python train.py --normalize_top_k=true --routed_scale=1.41 --balance_loss=0.0133 --n_head=4 --vocab_size=32000 --rope_base=17100.0 --init="normal" --optimizer="muon" --warmup_steps=200 --batch_tokens=65536
Below are experts of layer 2 (counted from 0) of a mixture-of-experts language model. Rows are named router (the router's row for the expert), down (a neuron's output weights, with its number) and show model dimensions 0-255. Each number is 128 + 24 x the weight over its row's rms, rounded and kept within 0 to 255. Numbers have three digits each.
Before each expert's rows: "comes before" lists some tokens at least twice as common just after its tokens as in all text. This comes from a sample of Wikipedia text that the model never trained on. Tokens count by the router's weight.

# expert 2
comes before: " |", ";", ")", "th", " km", " m"
router:105134139124148095164098145106146106097124145113105106180174104113158126158107104181165152175140178100098140152110107130122142099146148166122109118125140171135163127138112121147120132132119124141130129124101109104106144141130112129114124120094154148148097155076110087133101118132139123094105141090110103122121120137065138142133116116149124137144111122142110133117117112178157155119120117093163124109154113090113122143126146138134163096140148089136128142115112143130158110129134146099127158117123132124121132185171133174156161144108121167134143120125151127155128164116121132088087105163118148143094110080127124132129182080107140115114145083122151121107082115118127164157079137151133128153076126157148141125133154126146104109190117175129114045130112098086117103137137095
down7:084106127152125102123155139108122135143126095131095108131112100093152139115128135129143116174127139128115117091102151154113112119101176084146128105132147134144128141155144140114139108126116093099083139133116074122169133128093140168135114091171157143130116154109112154100124186089117156176143140095149146106144151118144123169124133157126082145153123153113098101102121109129183103114171135128156100126125138148141135137157107156141114121166124126092153137146110125104119133122112133137149086172137130142129144090144123100106132125178086157115132139099083126087143131136186101118135186096112142141151117162100114140122107129114119115137082129133182113149144117088111079131128127096105140125177108095122160061155116122082123133089122121131109096160155120106138110078155123
down8:106093121143127137119153139115093127139109106147163131082089131160164133164144121091089104097135080117124090166169101128100147125179086144132080122119134115111153098113116121126089122145187143122137122147146094142121122124129179120127082088107139084160171160145089147152148131101120102147110128090150133100171097117135128120128094096148108178116117120127134129122085133115091123140106129122132109122125149143136134119129105142144143094166142121130106120123147104117146050122110159113135126133108130133102095137130110097152164113145134139102094099152124172145124157141117136158130110157090110121128172093068110123165131097117154121145110139113100096132095115172110140150104082109082143112084147127133111128126080139116111123151104134121136119087077116128138091140128092
down9:151116075123136142186125115103149128135156172151105099106091105120116084146127111146130127120098149101162124142098132127124121126127135154159153135142170130128127121106123104120122089110101117118126165129068150132145124136116089135107123125099119098143155157123091158103126118146114122143133096105151142148152164104119086148125135085170106130153122134148110069187129152108136147135130120111117136115096104131163135089145158129101125079111091116139091154112123097105141090129152142141100105084137058100096137089146135124197101178138115114107164159124095139162070093111119134128136114154146099141133116077110108132133148097099130117162140136112144144139123131174163155133105155135090105165128148136136135117123120147131131125174122119131103138070179163115135148124127142
down10:139111126152145089212133132143128155163122129123127137158144104102135190179096156099104126121150126147100119100099129144156125118099148130095145136104157099124111127095161108107138130107104159069102083097129118134110147155113119117178158144137158125162111146143142119137129132132115176121120121105121140118091171137098136126073152130123106167157140135104109128150091139148170164104178187106132156119123144149135119140154111142138190122127143089124154126092142088122143137154113079150110154100124133115112131135147113092148133116156165119101120134121114171161152080121133112099101144168155105103147133137129141105135143111132112113140149123131083131122160091155120127089125135133148125115192114164098143136113113125110131146116145168173102133099141155105163148093131108
down11:158147128160132138071148138135123164124099118153083131106147129062112152121142128142147141119135124144160113113128129121119129142108163119142126152174121111097102124111093136144151132130120083120160143157143110143139097134131149167111106133176120128128112135125115099113125145101120165110168145105110058172180130176174095127165120180088108112113140160104100116123113095140124137122148150153157139139124143135151129133136121159110119118106121133132116139110147130155132127145124141059171108147139146125105123127122107103113172112169112127146124097089109096135151106148137140098141173143112078155175129124111141126177112114150137145070130170120104137100156157091101111118081145112138071139148104140108125108138083171121150128159163110108112165097167118121128142161139093
down12:132175154151133097123168144118182143130156142147057116100096136127121102138077166129149111151103116153142119140166086106083111098133134113113125153132082123155152115108146126114066085105131094139134155106113156110144105188168148084105134123103178151111142132105107111150127114122113138100114165143107109146137109153098157087129136105157171100139080155135151102106126131154166131127149141110122131148118119127138114134145149078145162136107163131143147147126161140148122129153109134212155150116136145082118115154111165128111081116156107132144160122104142104157117129140151121095097128095147132164100158133105104130124146126143110123142149132100155127155128133143136114154115123162158105111147108135118115091138122192123105139127131123125122151158148068131147104099136111
down13:117157106106123157148122140101110121115123125084094155158105116088129124113137141141119123143107133120114120104138070147098112144108101148156145148173156140143148135113141103138140176142095097118115130124102092173124126139128102098109127142151167121126068089124129143143141175144141192099113131162101079140147106133162172124115130138156108117134094130116164145110108120129085125164125099009104116111112127111134135144124122124133101131153136115115156127130147155139144136112138136125113142139120152146134131093112131112093098142084142154159136115093134104118098132144152128138128147158209106128157123104133118121134088173149132060113122123179124148118090100113107132160160122148123110132147123140153135124166126128154087119139173113095124155113130103110133089172139137
down14:129128139122155121095137120144173122110119162124069138176139127123103110120105099128097103123133131127111136145108148149145120121198158178087189142164133118072126111120150160193108165139138095133084090105141091137123133101075106169106109126114100130138098104160116112133155129110134131124141079150156110142156101137133127146116145166092143151118116175144131157130156101162144104107120122075113128112135127128117068125153167159167124125125128079105117144149164125114129111128104157137092120140159138155134091129108124120136141148141127151146117154076126140110124161124146150121131111138133118133157105127152115114148125135176141154095105104117148152119151140158144101126128123104105111138126152147094088145109120140078131081135137100141126181138114200124089131122153136
down15:123126127129138149136176102120133129131124160110122110145140124110139157127177088136101158148122119124133094119175136110141114094160089147130100139125116124111114121156157072099191098164112132147147120147088073170109065159121139126138138153103138098168119136123132096090132127118150153107132104152155143120102112116167178090143127083136138113128155108174186101145118109173138104153091169154109123159132146085109115139161133106069131107135076125133125108156145150147135093096092120139121109114134105112133144152116096128153149142159130124124106101119093080138138128128121124097067111137154137139114168118146157094142159131181128081123120133097122112114131127142103122116116155128101186107127138141126097128155104107112160142155138118142160118108128086111127101126102117
down16:101083148096137116124122123172106134144137168122131121124119169117148066167151123136158160103131154167121171106128108088156156149101098097149144139094106133139102101107142125131129094123146102119103160142173138111114155135107151073101158058115174130125111120112128102164155132142115102129125135155093153136100116126111134142140145127131121130086108120152130112093142121143106131129152157146132129166116105144166155145131090129162078160119173177156124091124153110101165133147136116111139167131123082159102129124088142095153130118130138141122123134119135141122149141145160152144137131099082167140135162111086123144123114107110123129143160146136130148080143117149135123125107114139125096103125128150123128155103144157104147152157109139079085137219176178131126112135159124
down17:139121106099090104124091118132154131155113138146115125149107143136180134122126127107158123098148134137098053148143078109123090091131140124150105110143126127155160090095118141133105135148108133094144129124134075117137157076135109159101108133121139152128111134123120135172155108166140062125114159130169150125118131143136152115120125063125143129132151106124164109125160134144149163125090126169137144147138114164105114114132107133129080131108148112107181144131189116162138135146151170136114146160143090148119135136141090130165129140123157119103118107111066159164135157172124139050186111119143142121111112070127092111096159100174128123130144103117143107160118113155124109099151136135102128111143131125117163125155131155102106107132168157150103108142118137123146143135106126
down18:162155158162082129102086149138126116139163134131106135127155128165134160107159126156107125153120104117144134123127121138165161214154135113139146118164147116137105106120148131112151136162131161153120131115132145128128154161115160112166141112142097133147126148116129103154152136139100130117115136176124141104117078131152145141111127092143131095108158131152075161130102077080105069146130132140158184124119133136173147144126091164126125162169160151131139140142130093109122134085117152093141144164151117124166128087096137134107138089189138120141095164165124087128159118132134115113136141151137162119169133155093149126140124142115157097111133176195114124097138120122125097152120161111128116116118174086145140135152119135110153131124127109140118104117192171110132132112112121
down19:176177146094141098177132096105126108133092164167123112090074150108089116120138132123117092144119110084171084138171122138107118137145133107131138155139086181173174101098116146142099147096123109159130139143154125139177138127135107121131092126137121167090101166164124139144139132160175140183156134127106143164100100175118110092126149140110129095105121131115151127084153137099145148115087095137133114136137135121156104112145141139134154127152098123097120133125168199172128105104127133109131161155137148124158134137123151118100103093127098123118141115141137122106142093117118162157158103124119138133160139130125151098132115118123129154142110139098128095123161103103111086101131159068106165150112138109159162142107144116141127141163137102158169142110149139144115107109139143
down20:116166170124120102199117134137132161133120149140175157124095139199145153136145126108135091097120114144150145059140127141108103136079109141112141141137171096132136160121138101135096144115105107103074128147111129128128119136152120110144157167106083121112134159116110125149182163136134139144136128106106134139150131138126118111143162103109150182118110135138095128132108166107096086154150149101140114149144158106151190134139113163174139105169100142086121115111119098139142122120147149094112102145105168138100084117113152119116145087126119085112108138127117124146118093140131136152089163093098108151126153106115129164137135150146118106175097139117112130149143153119146108155167136168137115137145079148122125149141180094110121093130097114164120130103088093112130153141134146
down21:144126154127148124154152102161125137140142167143195150142123096122096117081145129092147146169133166141116167169109128133110156140145132116174164139120143167119124137143138157069128125112076131170131181125125130129096130116149092148097123091103139104161086151119115118096135105144125154124079119119196111099110118144148148120148178151133110150109163125158135120094088114101177134125123168155138149136123073124115163148126158111120130139123128131115131129094136147120155123148133133136101126139140148143158112128098163110115093145137161145107170123130140161138168165134160113125148151086142084147168132136160146120124118192079093138127145130127172142134108127156165124124144102140128111153130127133158125079136126164088133113114123122157142127136162069145093129117139108
down22:130127119095142103112123130163097126087141113102145163120133101113101107153113140152103114139123133121159117115152129152072102119163078128120115120170152128100121138070112143098095148102154095095092133140127154127121099133123086149140112126100099119125163176118150139105149139128169153106110113141110119102133131147137119105122097123133160079162137127096164126172124102149124108144098092091083127130134125123081162114109132173095150113149135109106111086109154130126131112144125105107149097106129125128144121129076139114109166135121151160178157108140172101093124095123176117142100091114151105083124066154144141125153130132106133107113129059105125123116095108107175135118078126157163155116137137102103096174124134162091137156111116102126166146123130105121147169121143122
down23:164140153135118116164133133179133129129130122084141087146159154137128125165119087130134143154125133136119149116145164140127145158117167092185080126123106129098149150130135174145148113128111125133081098136182139144144127142111112122102107109093145087140137097122154110186144118106134082132151139134094119106142135121159128149087141128120132108142117117147150138120144130093090148141100108153084143182131092106128113113118127147156086121109122121115144091163108101141118105134148144150084157160142134079129130098160160095132129116126116126125109114145057142092093145150126169090123131065110092123138142112118120144138123137135092142174142143092117190138116148117134132151140109140104123169149095155166113158142118175156086146135113074120118168125144113138081110108134116
down24:134135138131151128110109116110130151145112097171118111131137107134157127131084126123082117125140131136154126157156158138124110121104141146075083101110142150164158144130126118134148145147124101115105109141124136127147077160139161148108137146094117126164133144117191128109159177140124140137164117138120112137161125145127108157125101105115160133123116132154121143155112126126107195122115147118116162165121185145155109129153121110109137144121158074137122153167129107168128118166110085136112137133146104107111144121107136134140103103127125111145092122050111097187085081139123137153081157120087095156112102109082137116124127141098111146167133118150112123090165140091150136171084110109132123120098139114088185164157132126129173135090101146131140161120116096106145110142178143
down25:141116091100130115172126167141143110099129152103128133083124147121137125124127127119134096175134121114154113168149156156139123117145106131117142118115143114121136138132130122148167136138157079104144120135160148149094106124100120140180118125137143127099148120104138147176108097137160130133113134075145132148077119165075140094118123159130076152135122136135126091096106108133145108153146156121150061118103096164111121120175128125108140108147147137121153172149068156189149111117147150131096113131106143116135107145164153136089113150142113134121080107171112178161117144119085079098097128097068103146142101060129083128123106126161095147118128165128118114120107119132138136092122126105129138140092141141087112116139162186141138148127124124130135129122133095100161140154123103
down26:136129109098150104140110079112133154123092127083140146111091136133061132098130162144184120141157129088154174105134134130118127126131100160107169112132123091108148124150108181131091117095124144152129139100108140145156129163146123113125118109141157136115089123122130155167152104083158144135099104120090152113135112121091118089132119147141119058122154099118095106159116120146102132140107125114137106148098158080142127116105128110115195143130105112110142146101139135109126110161101150125153113151174085140146116134118134159108131135081143092129145105151111176115157115153134119129159111118139136137148123129128154132126097145145092167090125184101118163131108084129156095128118089133109176136114065124078130120127086100125159096114137109154129137116165153130143125112157102
down27:114178132203135119149135083093098127142109113123080135140128163100122095128154151143120169114105184124130117144136084112096099092101095100078112089122114125113103147107154114151107097128193082124125155142119153113150133148126127101115122129116121202146129129097082136096139109120111169100128138167105127111157149112113132143128123112145141109128117132096150139145100117142087134110159113093109102092161116174129123147153158134127143115157152144149144157113115163174128113116141068096083147092146119161153137130113102162150119096174121136081131158123128101151117122114115138104114131146149142107155117120120159122100129144117152109143145097113122145143128138136145105086079163122170107133118172151158100129167111162123102130112155123144118105102167117137115136115138116
down28:124147111145148159085124129143098078152153155150094170114118125171129142095170152195119080125132131089137136148183120133227128152112113118130090128118112109114137135115143133155131132114125150142125143161148118119123116118127091107140107120135097130132141172149149155122110094107124120120143108141150122105135099143126116133144133137128107137174145126122119100140074130137118087131070077050107121110114090134122147119092136122134172086108125084144145108156133150110130117113113151166117152153089130133143106121168140130104144098126109147132128128167133145109137150117139097120081100108152152114131105056120144126130128171093135118132128127157107154132110146141128102097119148130146192153109135162090139124147145128107154079118132157129130135135176125156146098115158133
down29:103125135169147160111137124110143138089158139125125157080130102097154143102119143154156090100154137140153126136179140150112109108106123105115129166141113125136094112163147156101139162159136143118146128134117073168148118088127120135104094121167102098135115126162142161147136141096154118147098104128152130112153129132088148102139127137100176070141164112163133115130126132143100097109163080148104130112119096104115088130118164066124136124125114125124142153130139138151121152089138095134169135157088178089111181098125128101111107107132145082093099119102126122139125094182105105121105131116115165178090161143149134160189119096128186113168162123139116140133124141140134138136144152115118092100111153148122143116150171113129132126137118127130116171109151124109142154136139086
down30:108157156107157083110140166128130136094171123133178106129152109123101125174146129160158148096140167130150098119129100152108150153185119155136155111135172118133145127191105090147109144133135131155124142129126139107093141109095111133097130112081126161134116137079151041139145106167142154082175104110125136112113119134093146106118121116123124122097091126132151103153118124112142104120082169129149154102087105144107099138106137107096161144129113108129121142142149143156142146114143143108103112160138098134106124158126141137108144157114149099129126167157117129187137152135112102080109152116100145147089142144144108164110132152140142144140141092148097147124132106135131159086138094122090101121132100133125125068100080150121121079111139165112146120120141098121139098116109103
down31:170093162147113078142110121089159140125154145119177145161153145125164121084148176080160128076110160134143083059116138094097115116156123111147111168116117110100134099159130133157142088162153123130143142135123164132160118141147134126148127126148159126074119099109087112138138116107121086139128132101048123108139118127133101106141127154095124143148145127088144120171102121121143142083158122125130141114112101112122130139155150095146123108121134121140142178106132134081125102124139144149151111143137122104126100158130120110062146143142160099134131123173144163139144134089140108122147125108113132076087104175124121093171124115141151142126135126163140160171137135097099127142128159142174145098143118123145144180091092127101146125114097140135126109122135141129136164136122143
down32:126166157096175078089103107151124139168127175076120142094166110115107135124157085146147158101120168080126104129129137147093100097101121152091090132083145148097130101127116163116104154149152131107164162101133111089134141133088140128133146133128097132168129107102108174111110133118106188132115155126135142153154168139115110087102126161157133114148076187115142146106140151156159121113147109101141098115135131169124130108136120106143156141118123124167112120121133150110133189164103192061122147115124134108159119116125119133093133107129110127142135118149132156121136153150153125113165123138144117135129131177131105144126168117119121138163110141151148145123131103090101100120116087116146128136104119121130126124144162147143120126132182100148109130134166107115142074099109107
down33:159079096141131139120136132113114137091107116106117126146158117135124176125076122136107135146127129116098096171129086159169102148105116131153111102153120091147164089164149155154126105074107152102115157134096087135101126119094140148151115134112174106147104142151147115124129165088194136116112110155174122116143132174115148120118122131121118167116139121130148122113143161102165140157078135104132099105109109155154141161145113083166169165147119087142107133104099127081187144141128152142174161147106130144168152140141105111130107103155159145179114161116122120129141108115136139145131143142128094126135131074147159100135118134118161132120155113098177150108162142109125093118101112106129111147116152095074166121124148119133109140165106128115137095100114153118122130103122111
down34:141115141119129110154113099136147134133111121136106110108122141101128152166095132108120144129105128150141142108158066127117093097184142106114117145171149178148132123126128102089147139147099130079090111106125178142123112127091148116106118137095144102157110089140138120127091110139158165145132170136147116175102124121146138132159128117123145132148131135152089114103128100165112135155112094144080138104121115139128155106128131147088154115103146136107166144119116154149176114106114140116072151097126148124070126126091137100121127070140135116118091144146152174099124138135146168117139137111189127129113181115146152144152068142107124104104121107133148133130143133089203109123129137111121132156187125108128134144143095126090116146102157142152176116106131092136140090128154085
down35:124172125128159118113116125168181155120154139091121140143098155112123144132148103112109125123127137114127149142081122124137123079124081141116148156158116113084137132117095127099118096138123125125141097090113127125104132148193110134141136105086073143091152140142134101133107118135100136110110141170091151168154125105137155065081138140118137088137160115146120143160090072105121120082123134122145144194129135133112110112088087129101113137161159151139142115130171111097130152156162145137152147126143089123111079141142134162150169113106144156126141116113164126153115138128126091096158138143158099105122115133113134092124118148148150115093122114126121115123161140105130148136128130111158160071111087118114144170163130186168085170113167130145121162138141165128120148121134144
down36:130105118114121127179119133128129125098151119130139109101136108130157095137097146117143146131146128091131126143118118092146099093175158119108117147136170106120132174122087138108145133111168083153144103127117118097104124119125129125152112123117156123117107093127096133088132097124162157113118114144137194152159127122132145087132120132086123138148116108121170150126140084155152129119104133141136111073118135146133152136100165125163086139113172146097122181137140123110107114146167151115113135132152094078151117100137113170165164118127175100118130169122137146106150147144135106141100080141118072107171202131092110122102177129118087133152141138121107108133091136077135095091113127120137104089140138099107121145119074181150144149104127091097136129098123149129117117084133123
down37:101150116160138156117140106121141142173168169179077154129145089128150150145141124127147139153143145108153148163123177153109107130088101132134156125129108118147142116103088097158089152128094132151118115147143151159115149142132157106143106151123163140144100127152155092150120145150098132181106165139152114103157149126131151122106131118130129091111127109104148129143125125121150135102127107072130084145099159128154102135119107180136087128110120125105165132127123151089126149170128068140129101137105150138120083130089097157122120136128152171144132119170146181154127141116123077117145134145104109117122106159088129185121100066136135117134086118126147110159146150098155125137137128134107102127147146133145084126161118128154148096145120146145159081201114114132089144115145145
down38:086133113108104091140187154101131136142143133127076124116104106069112084110153125145191153140090123143135154142125121150106162106120123139131122145130129161126144127131129115151134133111136143084151128159158109120113147103125150123112104123142110100083126088153113118109118154141109108142062108143083157112120112091114158076099101149078149125126148162145172099156125136132119122129126162125121104126151159113125135112132118175138163120118129133122160060117133133140150127141136135137067122170154105152115153094109113113130143123138127180131125156120137149131144090097149059164129113137150138144076145094109110118152147140122098140148107169101132150149163134143155118102132109148124121103136151107122134077114150075140083117114095083111119105168153101119147100140146105
down39:159119079120148086155091134162124159129139108137120146110068151103151130101088127127142115118130108169124124131142099133118158135124137137132097092147164144109140097104119126134128122094127110107092132133135139099093160091099160108120135094125133151157139144158067137119152124143123112131126109120143115114089115130116140113162129089140108171104120108132151111116120160123099137133106115152139154111176094164149116142125143107087114109145155087122126146157173113133122162088124139177145168082106148099121153127161145126151146083115175119089091167117146092116140127142152098121140179141125107092085170119125142140118164118118113092115140149169094159146167125164145158112130108155089117178132135128124125161134130114107105091141147129082171146179136130114124098065120123
down40:169131088118161119174200114151094092144101139127129135157140177150122156149124080157131159130152121090151092174144133139110115102115152155107125128107121112110155148139099150104099131084126168153103143124135121106120122140133099095180111097136133104130168112138135092104129122121123118165069137141139113100114104144092124105134132156100125145133156115161141078095097155116119107119158112131148140117157091132132140124131102152133144089123153145103136136108080115100153144165089191139143138141116153179161151147137183114135122140180125128178117118167098134164084136111131159152118116130116112141127145119108128159169111117116079116171168145133103139124112138094124160147124143151106131103120145161134112119174155153151171138108103119101140119136130125135138140175126120
down41:156112129103165181078132145146126140091129159158104154147141129130132136144091089146167153132101110117082129162115187123141137139127155116130098161087121165122163181092181151162126132152116111132138163117143133139113117149114167155111132097170167101133138130119154113134141127089091108155163155149163127151090106136155149083089115136142147096140175107113169126098108166133091119126138080098096132096105142148144136149144126134130098140124097112140125172143162109123119123145097110118131126112126128114143175103108142139119112162167115120120142147086124165118150142149151139111105123137118127111139152111139127140144144118148173121151125169072159111148153083111155151121107128157153121123123106137114134096153109150107132123174147111075148116116172148124147070127168129
down42:156149076112138155151146123128119124111131102113118137116107148143121128177118156131075093173125089149143142125124141083172082152157124145105114179130128163144173113097127132143125084109176087149109153091136112135111146180104127157082122113073140093115144140128122169103145159147086131141131121152148145122084167149115118123115151155113143098104119129088139135075153101152142129127143137137139116163077110143096141132124132127132129149096159125133106102134135134123152113116119099116138139136109108136110137101103123104133115134116084105140091171089171140086140174172128110109133097109142095134115167175147139126114159153146162100169166140135159097141139114121127141161121119119148097122138126164086145115143138081126179104091116116143136135102143148086098127111113138
down43:137115115133103113128122102123148163149109137131078156093093175097130135141120145120139118152171124133114116125171111119154146163193159146155138185129106128114111119088119146137114125170105142156092110142162111158145163125088109105113098096118110129108149158120119129135151117120125162191124126130075130123088144116128136093165140095142145110127093121108190180154163056127141099150153140106146119115126108133124078125143158118109108115132144137156118144177148106110110123128143178135112110110086154141129156138117109100143133143142126127087144125146149103094122160110143152114082110085121140106156091107152125119116094139115173118137130144164117143142118127138156155128123189111100133134136109175118175101123103120156138111119139116158123156157135128122156125069101139
down44:133117100051084143154118125147143113113121133130113154123165114106103105123136090091134161151108148127159105104121150094142121132106142129148120101130136131126093093139133103183125106077121161111068126184094133094164140094141127136152125093125136130149118106146120137136144168114115148135119163173120137140151134108171121119115132130123161140141134114093139105111065141128132091115090139138117103127098114172112102130123111132148110131135161135135155114148139109121086102148118122154171143102109121082148140124130136133127129176157180156143138107132141164101062201073144130111143130109087124159098084137131117133124137152164154128150085154162163095119091142131131101154145113107113169139109139175137135112113106130113134119141163146154119159168134148120123130139166141
down45:135135126135112161140087117085127076088112125093123108118128127109159115097139124145129132093138153124075107113115157134189144094147141114145123119115173129129135156164176066140160091082141161138117122143160132098123161101086148160126118116141137161135108109095130097120174175096114149138158131111154147134142115144092098128126156123090110106154121125119119086121135112130122152120144153174103157171089140143140087152141135120132100131125141125148133136120106150172099063096087124119142137102124146118141110123120123105095124126137125159126133108139067166152140155093138142107155124126096094178127163128131119125092117116170134120121118165169168113085139140116134126154109135117152136126131116175088160151179140143155133100108128110158096136128085098138151115093128127
down46:122111134159146134176131169143089116148111122107091125192097105137099165117147118082136104156157149089123142134143106147138113137155081170108094175121093094151078128137123128101120136090171108142117126128120144122137130115124162117142107089141142138142159136112162167108092106177120116155167098173173149120174107104130101088105147135123100102129137116124132171123087107133128143100146127133138163140135110154101123098137151109076108110164158132130129136130139081129120118113150118112124127061082140131118146133138109143136103135075124117107116152128098133095183107132122109122113122147090107141077117135118120157182111164110129143125129147120133137123136122114155155153103164144155171142119140137145132106119134137122153085153131071155127122167145156140135081129097109
down47:143151114102092111139123171113129152130087135117121170086124132130122082128164171122185085129124134115082162125130131125135127107116104123072092163104132171138135099166093123123139091070153162152100077165144105143112161140107144159099181121151125134133154121165122164112109160126100123137128148166124154139132130165136171151117096100115133130110103129158104101141108115088135130125157141145118135139108153154126125097138166104113147131122137123172112167101132091142098128160135124140145109114128089111095138165121124146113132126124138151147113102125163152152123103119154142116160126123127115150101126133139036170146141112159175133111163152160142127139147087159131112120107122155116151097159095091125074127108118150121114179156115150135158138114142115116101111146124127
down48:131119095092185120143160129146128108122152099079190124158123173121123125132113156133128126128146176139120132128101135148125136101135133080113139118127109132150107109094150147129067139146116113122103117132103095132182175142120160117129129147137072124141152159115144129119166195088092109080122116153122128065124081157133136081130125124118099154092140140126144118125111142116141112155132144135137161143096133095090145116117114145180123138123148114115110127102095103052149114107111140128140118162070155112147113113139111098145155102139147128116141101080110172113153133122123129136076131125152108115126127127068122125119127187145120132095105142127100140129145129166144128143150150124144146110159129131093085134144131117111112092141111095122088166100081160137136142128117134
down49:129124134143118130167131122185120147111131134091145102210134109157149065114171127095129121125144124146133128139127123119132156100147118149135130121127153099134151125068110167107118103121078113114124147134116112155164145134148125126093125121152140123174158119143153109119131153093147126145123149165097150130196124136190099141117138201112169155141186138135110112130107117103101104153110148116101117155175128125129130123097135075127141106164120154153131126144141149127111123086154107095138126115120160068164088167132118087144120097087163110118120109122142135124136125079114148159141113104131130129155121159146101143149137133102126154142112117109137108102144154131166087114152134112154133119159123144077159092111125140118131092097132132142116116127128124067104160116099114
down50:152196085123149124169119140109123110072127127162115167133121170139131135137158143119111102093142121148196129180102112136155134143138120134177101127143122135131114094129110162124138085105094112145140125157197087147141089069111115140065131104147142101153160109167165110089127140112158140157164098148143140129136159095091127129159112126137149153116148148148167099122123145153120121111135115111132114127145082142177147098130110119085103138140155145163127174114110145108140121140142143111146082123116162132112126096158121119150154123100106121148144127135155125130120136130118135163123142134140111097121126126119130158131088158129132122127124123139126138122128102126183086137144108133148103162169124140133126119051139173140105149135102139127178165108122103128136118088109164
down51:148126094155157133113140139151085129136105119122127094126117113157140125107113100119123091135093144101138128149181159130128118146143093157139089134166143136150162088119132109091116123135168128154104168169123139169143165155164088144171137113198188119126129118169165067152104185146110094097069106097146107143142101130136146129102092141115127104094132078145110121167184145140076134136110161103127087139089088148111134127130182160120146104125157150124099084116108138123142146138153127143123118137143161129136140149113128124134137146106143125176112136118099131104128095129146101132081108134163129154157159150135129155172086135152083151113141121091124122104134103129100140127109107121110120112161119127127120114128109126111131133105111118118094159139137137122121149168127139
down52:154165144174109111174139142096152169116133125112171142096084126106143101154103153075136145092175172136120089091117134093162140121092148155181098099118090129110128187145150106150127085135128102105120145121065119123094111137118112151111112101148086140128132121116123153137160131144113093119113136102099152086110129169120090143126124111092111129123111127145113106136153138116133123113158110147128089114150063151103094136161144143119146143118140125140146133128108091143078177094106125156125136113078137124126093138112122103140101132124081123132093162100125142143133097111148085157159124101128123129142149096138092135121102113136182136157125148109160143146151150107142152125130111142164137145181112119136096153158135129154130144125125117145140138114103103132114124173148074
down53:081105119167127122132129149155121146192074087140160131137066129129107125177145123105135117103125139121112119092152125161108131132100140140137090109117143135106152137116168129109122100161098129132118088120178114142134125142140107149137149156141136128172143110138128125159154089110152135153114106136085118119101133113110157107066118118143149087138132108118150130091117130110127098123133123150114134138105151140165142122103099119096169140150066128075107159142098146128091146149150128158145106128132133128115158129139127100106103151103161086181099141091101138152106095134129135167132118087110132136129113093152139089148134158147146123094090148161137137086115142160098124144147140125102125089099145141146138122113105167121166167127120131149101145078082155108145140109203146
down54:155108140104154165091145126131102116140131162170129116132154112125102068109144108157117140129124126122141153140130129114156134144148145131103133127154175099147118141120107101150155120172137115143183105088136142113074083131143144134190100123122109123121101170098064121104111126172128148137127084048111149106157091115145134137106112086105168143111139136131124139119127143163107116163123148152165130143103139136117109102101138155143076123082162107137146141082090124084156123093105128138167102146122105059139130127147142139082138136173112091167151137105142111139147128143136145112091148120156159133121159115126164169168085094118147161123159121134161152140112122112119107150127115125122132128101128097100124130127120182108135110122122108132130101132156106115131124124135165
down55:172097131105129136099098137145119172124124091098094115111127087173139087110072084139121138117113097137127092110106123115119159093099127128173137144103144087116090146126166175168083119116128167102120110145150092103143140086149130162108119122154120131152129113122043128143125110132084164066123123116146151136135138124148136153117167107151108096083117114116141152158107107139136140145139138183146087127115177094114115127130121121103156130156111100109142118123126126141137146141117136133148123119114160134163122110135134146143123219132144102162150100194082154150141134094143140128134149108122129126132150097157131126134162151150105112110147133158154175147137118141127123105116113129100146107130125140127145098151152163119116174077128151118147137163137123137140128110104111
down56:134102146169124120152101120169119108121104162161146109133162133079091173146098135112142112107139177110163155116131164139119070135114128113115141104130073125110086133124135145173155152128153123126130123147120114139131097132108103126159101106133125143103112137134151135143097128129099082094096132130120145096134159117146086120151126135134139144144162100161140137097177102089125138101130111158119141148109116189090123128136148092131122142133117140124112173158148117131133112158108132114139159106119119146111118149111147103124172095131153167139117136154117096134107132135096164139093127154103141070158176125139137187096088118145162122098135118167120114150170079139117167125133094120122137112114133086120088122115065184140100161126143125109174106171151117130160125137164132
down57:139115111118135208124203144161102153149109098095105122126081115116100111131153129123160122113133159130134144117154133145131131143163126175116111127125109114123136145158129087142131103113155128131168161140160111120170140148118106147084103101111116098104151138094195134137126123152121172106137122145127161102081110156112140144180124146162130157116045103092159137103107113158093122142114140165137150102094102087111150155144138150160120144093151140125149121098116100109133126092096128150125145170148101155114118154157104143118165127142139135085102133116100095124146145074112149135105104124116140134137135092157117130143125122100104106145110147143126146083071107114127115146137133143131107129145131134169087126170138149134116168162132112145143135161114128158165095160128125
down58:119156096078137112135080163145120115163099127143107152127118175157111116144172110124130083152108144129155149153128124128131159131151122148131143142185133131118119124098099094097148151120116157120142070140123137115151113149135121155113142116124142150101105128138206121142105192083171130164122108160112170099125141135094147125088132147090150094155107124134131155161107084094147073155129101143101106126148091119113114130128129105137137114101112150093104159125116110126157131114175160118050122140164153137136118107080123136147131117160141114170160135144096102124126109158121155160106123137105164126182109127167158123120110124134110135120160116122105086095124169133114141115132150129113138098111125134128132124106113131086085124099130130108163136109089092135160137133132092
down59:126099122088127112183125159139095114133136163122098149117120088160114132145123141101119077115146152127133091110150148184126125154127145141167150103117131126128114154121138122147167139115150089145128116103104114116127135140162102127136086143050101113111124123114121089152176128121170113173123128107131076101124094144115116106125126173104138156165159075123143117157128139113155134160150118114155161149126146101087145106113139111160122118134119139128123100114104109158075122123102116150115123093103113102118087116109158133089141118070125137126084140123137132078111169118130106160140121100129086090195118137099131154119123101121091132119137153123080099137162115135124080114144163102171137111157142086137127133100153100094134155080128133123125132108129151118157133107145092
down60:133138159150108176175137091111115143153114180105120155146146143133168100093148089135118104152166119087108177132127126121107164177169138126132143108104116119097151129056122115136123139146125150162159113156076143146149155155129135159124128092129109139201131116133133129085121135107128107066104103108181082106117139108125109117170090119123123155110157124136139166075151151181132097129120163141104131144139127122122120115119157135153174140097132094142102100127099165067162105125170086127164133125088159131145129144125116122133103151075139128142130146119127146146107142151141104110121103158110138118146128154136135151134157155119118126156152150129143138139158134163117127117115187093132134127136130131096135120142122125126107084102104146095146106111148128158106121134148128
down61:153132093106118130098150129151151160089104095127127107133104132143153099105138100125132194162174137106150153158113096175160128084095111102102106148119124144134109124129176109128170170128125151148146180110126107117118118126087117170136134098090107128111141116154095147151166103132172185106081110132115144106136114126100158117145101107110151127128147095124101102122138152129149105116120099115106105097116126118153118149119158145133130130124117132149130127149127068160090119122150154109136130150160107163107166137112108122138131122126151137144087111129088125159142128106163124117150108156145109085118125148068092123101179131133143142106120126139167119118157109142107155124121084126118090163105099111128117154180157148174122117137159142085103117143097130151172159129080157